python train.py --num_hidden_layers=12 --hidden_size=256 --n_experts=24 --experts_per_token=4 --d_expert=160 --d_shared_expert=0 --hidden_act="gelu" --moe_layers=[0, 2, 4, 6, 8, 10] --router_score="softmax" --normalize_top_k=false --routed_scale=1.0 --balance_loss=0.00291 --balance_bias=false --router_z_loss=0.001 --init_std_router=0.0365 --lr_router=0.00149 --num_attention_heads=2 --num_key_value_heads=2 --head_dim=128 --vocab_size=4096 --norm="layernorm" --norm_place="pre" --norm_eps=1e-05 --positions="learned+rope" --rope_theta=10000.0 --rope_fraction=0.25 --qk_norm=false --attn_scale=0.0884 --tie_word_embeddings=false --parallel_block=true --init="normal" --init_std_qkv=0.0515 --init_std_o=0.0 --init_std_up=0.0515 --init_std_down=0.0 --init_mimetic=0.7 --optimizer="muon_variant" --learning_rate=0.00998 --beta1=0.93 --weight_decay=0.027 --lr_head=0.0057 --max_grad_norm=2.0 --warmup_steps=200 --schedule="cos" --final_lr_fraction=0.0 --batch_tokens=[32768, 65536, 98304] --max_seq_len=512 --doc_mask=true --train_tokens=325600000 --max_steps=5378 --dataset="wikipedia_en"
Below are experts of layer 2 (counted from 0) of a mixture-of-experts language model. Rows are named router (the router's row for the expert), up (a neuron's input weights, with its number), down (a neuron's output weights, with its number) and show model dimensions 0-255. Each number is 500 + 40 x the weight over its row's rms, rounded and kept within 0 to 999. Numbers have three digits each.
After each expert's rows: a language model's description of what the expert responds to. This comes from a sample of Wikipedia text that the model never trained on.

# expert 18
router:543487548514500460428432516514446488445560569517533465549439443545500448431436474479468566508481493529513556506473463512468460498472472448450447529530493560537518545554533561437446485478447553535524509562441435479537492455478507470444550439483527460458458570521537453512459476564458564489561449455536470447595448510481484445548532544481565472497568500543459536533468547454539518532532470537565534460461501448521510477529528553450453454535527526483489453545539507526518481442479516511524434454514454570471525451556523523540524457447495537419542568447441492512437560548496546468536514499524550457456494538454476463556485511552469460522429471526491500511447439552506490451430510511512492456499457528476454526445480481472469433481483476533468446472510485467553522521524546
up0:487499491489451512518529582460496503492502537489554530495524509479510479535534465490540442442470494496468502517455565596465490549504471498511404520465486514489474528503440510543452512586422521476521538524498518506557459471484501381448509444534498465482530534536505477498381533537411492545561558500509534450526468481494427431512488518540512447480537404480505522518480466484585493482476485413522569554459473464471457495495486489572476546545487465522524544459561429567465531539521538480562533497567533488503517492483519433472462477483518567474529528468528537483502441495539525481538451590550545531554518545498547497539515531542516482447464491536469476563543472487481513570440515512564474602504469408480514578460480516489521531536483495461557436517433461498440445465527475
down0:513436537446457505531498527434436517527546466490509478501539444445513501425484479489487474452517511495485501518469484494528590459540448501502481562521500503501527567543474480553477486462503507506506516518425491502505524558510556423567510476494452483521514522636497453476475536505435466407538527526457530433541505448459505518503452486462450531479483451477466430522530398544501439498508573569538516468503501481456420430521546510540456502505420515599501519469493588543512539510570462492447413539523509507505474523554493449505524541535495537505495588500539563520484457530477537490524502554483489531512512513509489436486495480533514487569516519568473503442520577520435477505431498464493568533556494486415520529503450522479528538573516430508451566524528457502565521403480453
What it handles: Inner syllables of names and words such as "ock" in Stockholm, "jec" in conjecture, plus list dashes and en-dash placeholders.

# expert 10
router:538462551521524476490434503508451498441526580523529470556474449541480477443468526502472550520465495508458548514479462522458444468433462458480410538576491542535511538521519508452449493499462519525527522538452442494554539468461553461475534390497563467493449561512532452523443464572511567519547472476528444472558457481476483436531520565464554431490561505543504531514456555443555543543522468557571564440467510444531520477533530474455441454534513521500482483538554489533505494459462560524532453457498406551500531432544522541520508464444501526447527557473448507535431539532495545452543513480541549467472521572447508470546492534562490444443456491467441435530431441545513476459433495516513479452518475527487464512440484477459486516504461475547451456506487480456555517534546527
up0:523470506531467527540456541516547506488489485522463496467509484503545418535448517492576427516500527494499451452591455498471510492461517528444516544464471583539508491464497464488406481440506403537546521561479574535532541500534540526519483551521541472546477488497454490495488502517504532482445473505551507565504535460464478436498548475495476499450469483528375450531406516435579521505468477513427540518439544442477496514489534550441546525495540494453445486464476556512486514403491508465531512419504526490442484456533450496442501498539467620523533477482525453452498567532515490492466535521527544508567567548553526436518492502537483462603436437521437490496431479493578490503475489531558463502548490527463486516536563484497450480576577440540510517454518501508533501468469518
down0:546491500466518478569553506480491522484422470531539461521509488457448550534482556502491472537574492514463461479576563515450540489469507520502524475484559591507430423501531488541548462428514468487463495448560471504549501464499576471474451549518487611556418478460459501470498449488519531491516448525481510514466525458499551566547534540423554428553547497483532451513464437483527530435482503512518505486473554422482483490460514541580563560514532523517501486396473519535537586556422499505474487416486528449532472521533491525482483547502523500466477538550480547474546454508493500511504498509471471466451473512537457474519498499514467530526464450345569493457511563492518547444507550521520476515461430503461470528458561480469501551518544474469456571529483498405515534510469505
What it handles: Prepositions like of, to, for, by and opening parentheses, plus "Olymp" in Olympics and Olympiad and year prefixes 201, 197.

# expert 3
router:531468547518518461461477485524457486437554544517547462553443431529513480407452509506497549510474502519503528551495457556475453513471480476481447540515502548537511530556553540441461495473481496519520545549428412464549512445476514466450544430502541444486457571517527428523457456563483578485558457446536475502572468516519483443583528544468578458495570514538459532514445551433549531527516461555550541466466506443544490494506507548436425445538540513474462440539546478547517485445452504525514435464501445551528559449561514548533505475447474518442549559478455491517449565525456537471543533507531537462460507549451475474560496522541458459502439475448476508524466421525527500482444512525512446463531439513483485515444512457457492489480462457551453469488517485457546501536532564
up1:419482502530477494542559443494489434499525559581524480518595516514470514455550467509459514488465540499529458560512515472489488472450425539564462488562513492485430546532542511469441533479489472530527452577585441525460509454477520473415539522485552549494458554513518519491476502471466472437576450532531484473503513465440467502555467503543472523409520527518504537485523478465474473512541532509514517468496572461492556543422497508452447504448472457544473482548604516483523525499488481435454503509489468490481527537448465448572529503512495472458564482553521492517537495482511450491537545485540560485464450505488461473516543531473611498481535518574478523520381520546557440428533493480512456534526511497506481547529375510556527484509505477490488540596538469426478545549493427
down1:521533548509469557435534519531532388567537454581474502571502466505479531547468518505407462518533492512586512554506505450478573526498547529506447482572530484465542461546506501477514502563457467545542493386562452514560501492472434524481460506515457549544518444525525574432537479410479487508478492508490516476513465456493494443526500472507506528509540537506510539455533511466528483472436494463543515445508497447434448475522472537454414563455494481434540505478541503498463501488556543447508470515474437566516523514468421429498519508501482480488496463563521490469481502520543482447524535520514496515490498545518483565586521506445551535503499519541520460441483480490542396500424483526596504512476433525468609516475404464495505503446534530531463495555448552462570492526477501
What it handles: Prepositions and articles such as in, a, with, of, plus first pieces of names and words, as in Du(four), Studi(es), Writ(er).

# expert 11
router:535487552504525478489427463511440446438543559502552482564482446532486469462452494493452559481483509519517554521463478516459448504504486456457441523516463577518545534554535527433454514459452502528519529527442440487555479464456545456450547411490533442451453536482557451508459479563488559499569457467556475492564438495475462430545543556465549453493568484562486511514481538451541544523526472563563549447464506443532506495514536537441453451527578520487482502532547481535478463455451514538531434470512443532455535437544524548539528475465519527444541564434432495541441564531473551471532523492532559453465517545444509485555503511551474467520413486494485494508452443518532474508432535540473476455522429523491465523450497470473476551488454477544443488546520506452542514545526549
up0:543469508566453497447500477559530508469474538531497505522431453468603483451504431494466522483405509478568492477484484494506520503522546545554508516497551490538565490527491500559543533479528448516562407520498485536528529584479556568451532562474512509451507506483510542508449411497504439553525494474521457519608461553502443555463472490480511549556499483495483590570442520537489563504522456564524533451426501499494430514551416472470460506500478456486507546487517529525457548494477545591462557446497501547506536440471503457499494505519506530493465632518556510509387473469491475500529526496518544561437488515442450530479535552516447467481455434547462470511489503497498460509438503523521473436531484475497487547522481513480557441464495523561431476496468431551486515531450502
down0:532510500576454456487542481567508442542445509505440456493495558528519565440499452452532466524491418487491480520479572521519551482537518468484529489477523481477512500526579501550579472454494498530455525517470491526487498478495543482511458475480529477511481423557480439466521419511511542502403518564565469522560512498468501561572470509569460461531501507512535538485481579518573474538516511514371503499504605482501497500446489458490475496435530439495445492435475488430546535481517522512447418434575504467504556509527499447521493454521519392589528497518493478411469497523549570536470495579442502463514459532536513533489483541537578477473484499454546524543447584511499460521520472532525544508478471525465504505509501448476546530414430542541465535478445457519452495479510508
What it handles: The words the, and, a, for and more, commas, and digits in numbers and IDs, often in lists, math or taxonomy.

# expert 12
router:522478565493519487446439475501430517442536581490541467571455450521489458453463483489485537469495499522542551526459470476466451490483469456464427534518482557537490557500536501434462538442472508520514505506437442480553525456486549449434543455515546467467453542507525435524444454572475575494545477465535472458556464496473481434570501548478565435501558509523471546543452559448559543529515493547566551433458526451548519472525514509452444474547510506478476430555558497523493487468460510509474429445535423562403536443544501537534532455464523510444531560471453491522422561522500525435518522519554557463464523552453484466552490529545486454505426487485464440511446459511530444475448517499506485464527430518467442517472468478478468492495457470543456459531498477465534542533532544
up0:601477516482545516496516504458543495507584489481582499543474557533525512414464457542470503560472536512524511476495542459495544525463528455491542551584490580496493608519438490433456502447465416519445527460439556474550522541525478519437549565468504445487465536486470543545436465480538475458569469458537490453484467516505498523464552511486491458506450495493511514500525478481547517530537479500539469494457466520522498461462483533463470480514517520501517464569536501492526515513482477449479431576545440520387512539546488511604585485472520472516462516481476556461510528467572489567524500563526592483476492494421444437478567489448436508482578453407492472413489491476530492512496528515542509482516527568433516522441518449440479443494517516519484545448477503493524530461445499
down0:479488529506491498489437473545382518476450497559516495476461530529473503516540580428497576470490468543541501534501533471493512489469456478527521551422527504522505547569519422496521440487394540504553504482491443460579521552488517557495469532485472552502510529459536455431493516497493578472464482534530468588496473487469534503520442467462511485492516482521510500545599538454452465506434519476534457453521533483509515461454504539533481508535539516521526479467502519548515551411540505480492556526554522544492500556545422464505510520513480477591435457483535407431433466412527502552567472510477504516481490519510501463493513424492507484552473524455533520424507465564480502532502626467462495552418527453502508546571502524525462496426497526466498576403435520472511492516530524
What it handles: Digits in money amounts and decimals such as $1.80, commas, and sentence-opening words like The, This, They, but.

# expert 1
router:544466556502504479497449464525445478448544572538545465571484440544503462422479546539486565563502521545534568527479474502453452490471460461464441543503497548559449538543532507440460493484469544518526516540438410505548474471457546450458557443489541469478466540490553456518468469553515571494559463448538518474555459512485475461549498554475567440496575501531475515500472544450516555546517483565554551457484484452532509479532517536456465478547528523483489441543543501536474471457461511554523455441516488551484527472568537553545511451456444521429552584451453492539467574525531514445535536482564543483460509535436507470550494541551484466477421469504409480514433443533534496466438507537477483445535438516460473521456494498472474489487439475541451454494518486474559534522530552
up0:521469594459504554435563457468507473569512533572531523468507441507466545436474542451483511467455504530535471532521429523457492487509507514572426478470412526511452410492565484381483452513555528519495553516443576482472491489444604448503530476565521446475511571451483540464450438485495516537476479389518511506444480474552521513520454529490507563459506506539542526526512509506527487507536501507475510440463491555542465464504485471468485508474559519456497403494536535450543450454507495489512515490507542491561579498447535458516504509456536464467455503502476467546468462488508506539480429498562517558481503516511500488519467455515475540438459505537506484611507525512440545453502514494520575550469536462516527481561504561514496526384550513514490458409509532521550540558471525
down0:512548514561472485510494513461511461504499473514485505557464450477548403531476544474464440536555546559514511496499512565484466543519490481466493516488538511483544520573432500483438489516450453565518555540458530556477523502473446463465515499503454416494566528589555503518511512454447389530547465451434468524466484478513572506488442497522568528536518517463461517468561461454429488486564499454500457484500446558454433471471583482449368513536539510470475478562532516537463477488509447471525470478494497477452568501445561547529465564565507523550451508458445460540538570536509518485534509562521462525484433541480554461478557519449476513543523496548513489489430526506481488535473550561479486525507525492536486535514487520566405506523489514476554461487405441478563451490555513
What it handles: Prepositions like of, in, by after nouns, and word-final suffixes such as -ing, -tion, -ed, -es, as in Writing, inscribed.

# expert 7
router:545470555502510459436474497496465533449553558537555464564452453548503461455469500568485540557501525536451546529493467450450439499468453465459434535530480565536523524556532546431445517468460548522510523540446430481569495468476477475463542440513537483471450570498550423522453458556484564493534457458522454473582461500513467446574518571468571457500565517536426530517465563448554551552517455540541547461445504460536548489533519560427477474542544534509493456566559508556503454458474520533553440467511426549485529451579525523534519476457488511456559568481455494523458549509478542477535503487535557482468533536481459483538484538551499463487439480499462433537468447504534508494456534543481472458519436521455483507464488493485484456498452477541483474479502495450550547522536542
up0:536498539514541442514479534450474448518508496460464563478564489510485466507480449512533545553526466418519544506415475484513490533479559462517464565513492480476561504592469509493488425547453550583524558516549424452483460500467521509461489556466458496506438512502508509426544477534517517469472464520480496452533446506538538550453487493545496522469490600486567487464521503445468532539522503525552488444532509441507453441528478596446440398562569494514556453518529454507530498439488469479548470516576501488484502508529470492497494437476474592556492543482510424504534521461516500454522444536485534437519412418436478509514540541550578492488517550581540542523491500490553532560569521479473436462535471552489464478431484480508416493470465516526522465475504523503410478544497519
down0:501490586472535467460518520488493551578471460486554489567470479454492488549471540496530504405569480568542510610437409512468444553458518428461522549524515515496482431474515494522516518535533491486562435369504512476489564573418508470504432459505549500505546522444540458494529504508480428427429497470471508497504497561491490540574497550563508524520439463485500527496476458457500510487486487482526439467549502526545487484546431489497444536503538506507539478516542544442546497488453536469541461490491449458524499500517532485577534461491519567515502563502482438432453541480455504463582456482483505470490494457548548493435542480483510522551539476468536526477559552455389524566525449531548466536494505528563528520515454564462538478488516526499580457495473523496455472441496470
What it handles: Table pipes and line breaks in tables and track listings, plus capital-letter starts and middle pieces of foreign or personal names, such as Cường.

# expert 0
router:549474555508524480444462492499470521434554570528532471556491430510488469467457486495473566534483504527489542545494469518467458557437451466452464512569482536520479553541530542461432510474467522528539534520434426487548492458472524485453560431519542433455445572481535444554452476557471565517546455459548461506566453502494456464564528542493535466494570502540479532538454566447537530529523470541538565451460511442532524484535527546424471457562540536498477444543543521534512489449466531510526440463521391558462511443583534539538525466460484539432552571421457505541443556524504571491539555516543522477461517545464471462533490553557478465502453491505475483535435446532539517465452505552462500473528458497466462524449498486479477521517443513541463474501507471451534499541509536
up3:539439444501544516458432530539484496489451561537499458499522452481469513561542487469485479511543514483485518563457464533442505497489475515498553519456476497489447439525564540508447491480526541513462426572387511462499465515485416438459454527504483533490526505548476474465452465465511536507492417470497502555496427552452480504521487430404523441469519491500534457483491526550590526484519514523432456417560532528546515483566506562517439454515547472529523511516504484533500449437465424548569517465485507565540523513507459476511559543459473536388542506512516590532523501531489495547522500483474516481555462543501505501501552539491486579477509565594548584521499439528563491506446440483521565432550522416518512551462531514507530486472502485488494444540446585470459500527499486
down3:504525561473498478541530517483419511472539529478471530430505528519474532552474450480556521565448468505431476548470524483517478492519560496476572567444493473482531469440437555529466519466505511532468505577411507474505513500622535433528527475429487574494573514567525554522521451454456500450560575457492556556485532488490520511537441493505525515540447478485556540431491376543486533544538520504483486410448494493491464496484466597519485487468504477554528470494452501498572471437498428496541498505404443537434509470508570512458532508513489510504479460527493540503543482454473458548517532560538504484503473446473490510455545469487470502558496454539449510512547472441543496579473601462499586529517486488447542487505504450519483440476520480521445524527453536499530538474436516
What it handles: Table cell separators, digits and capital letters in wikitables, lists and dates, such as "| Annie Graham |", years, "vo" in voice.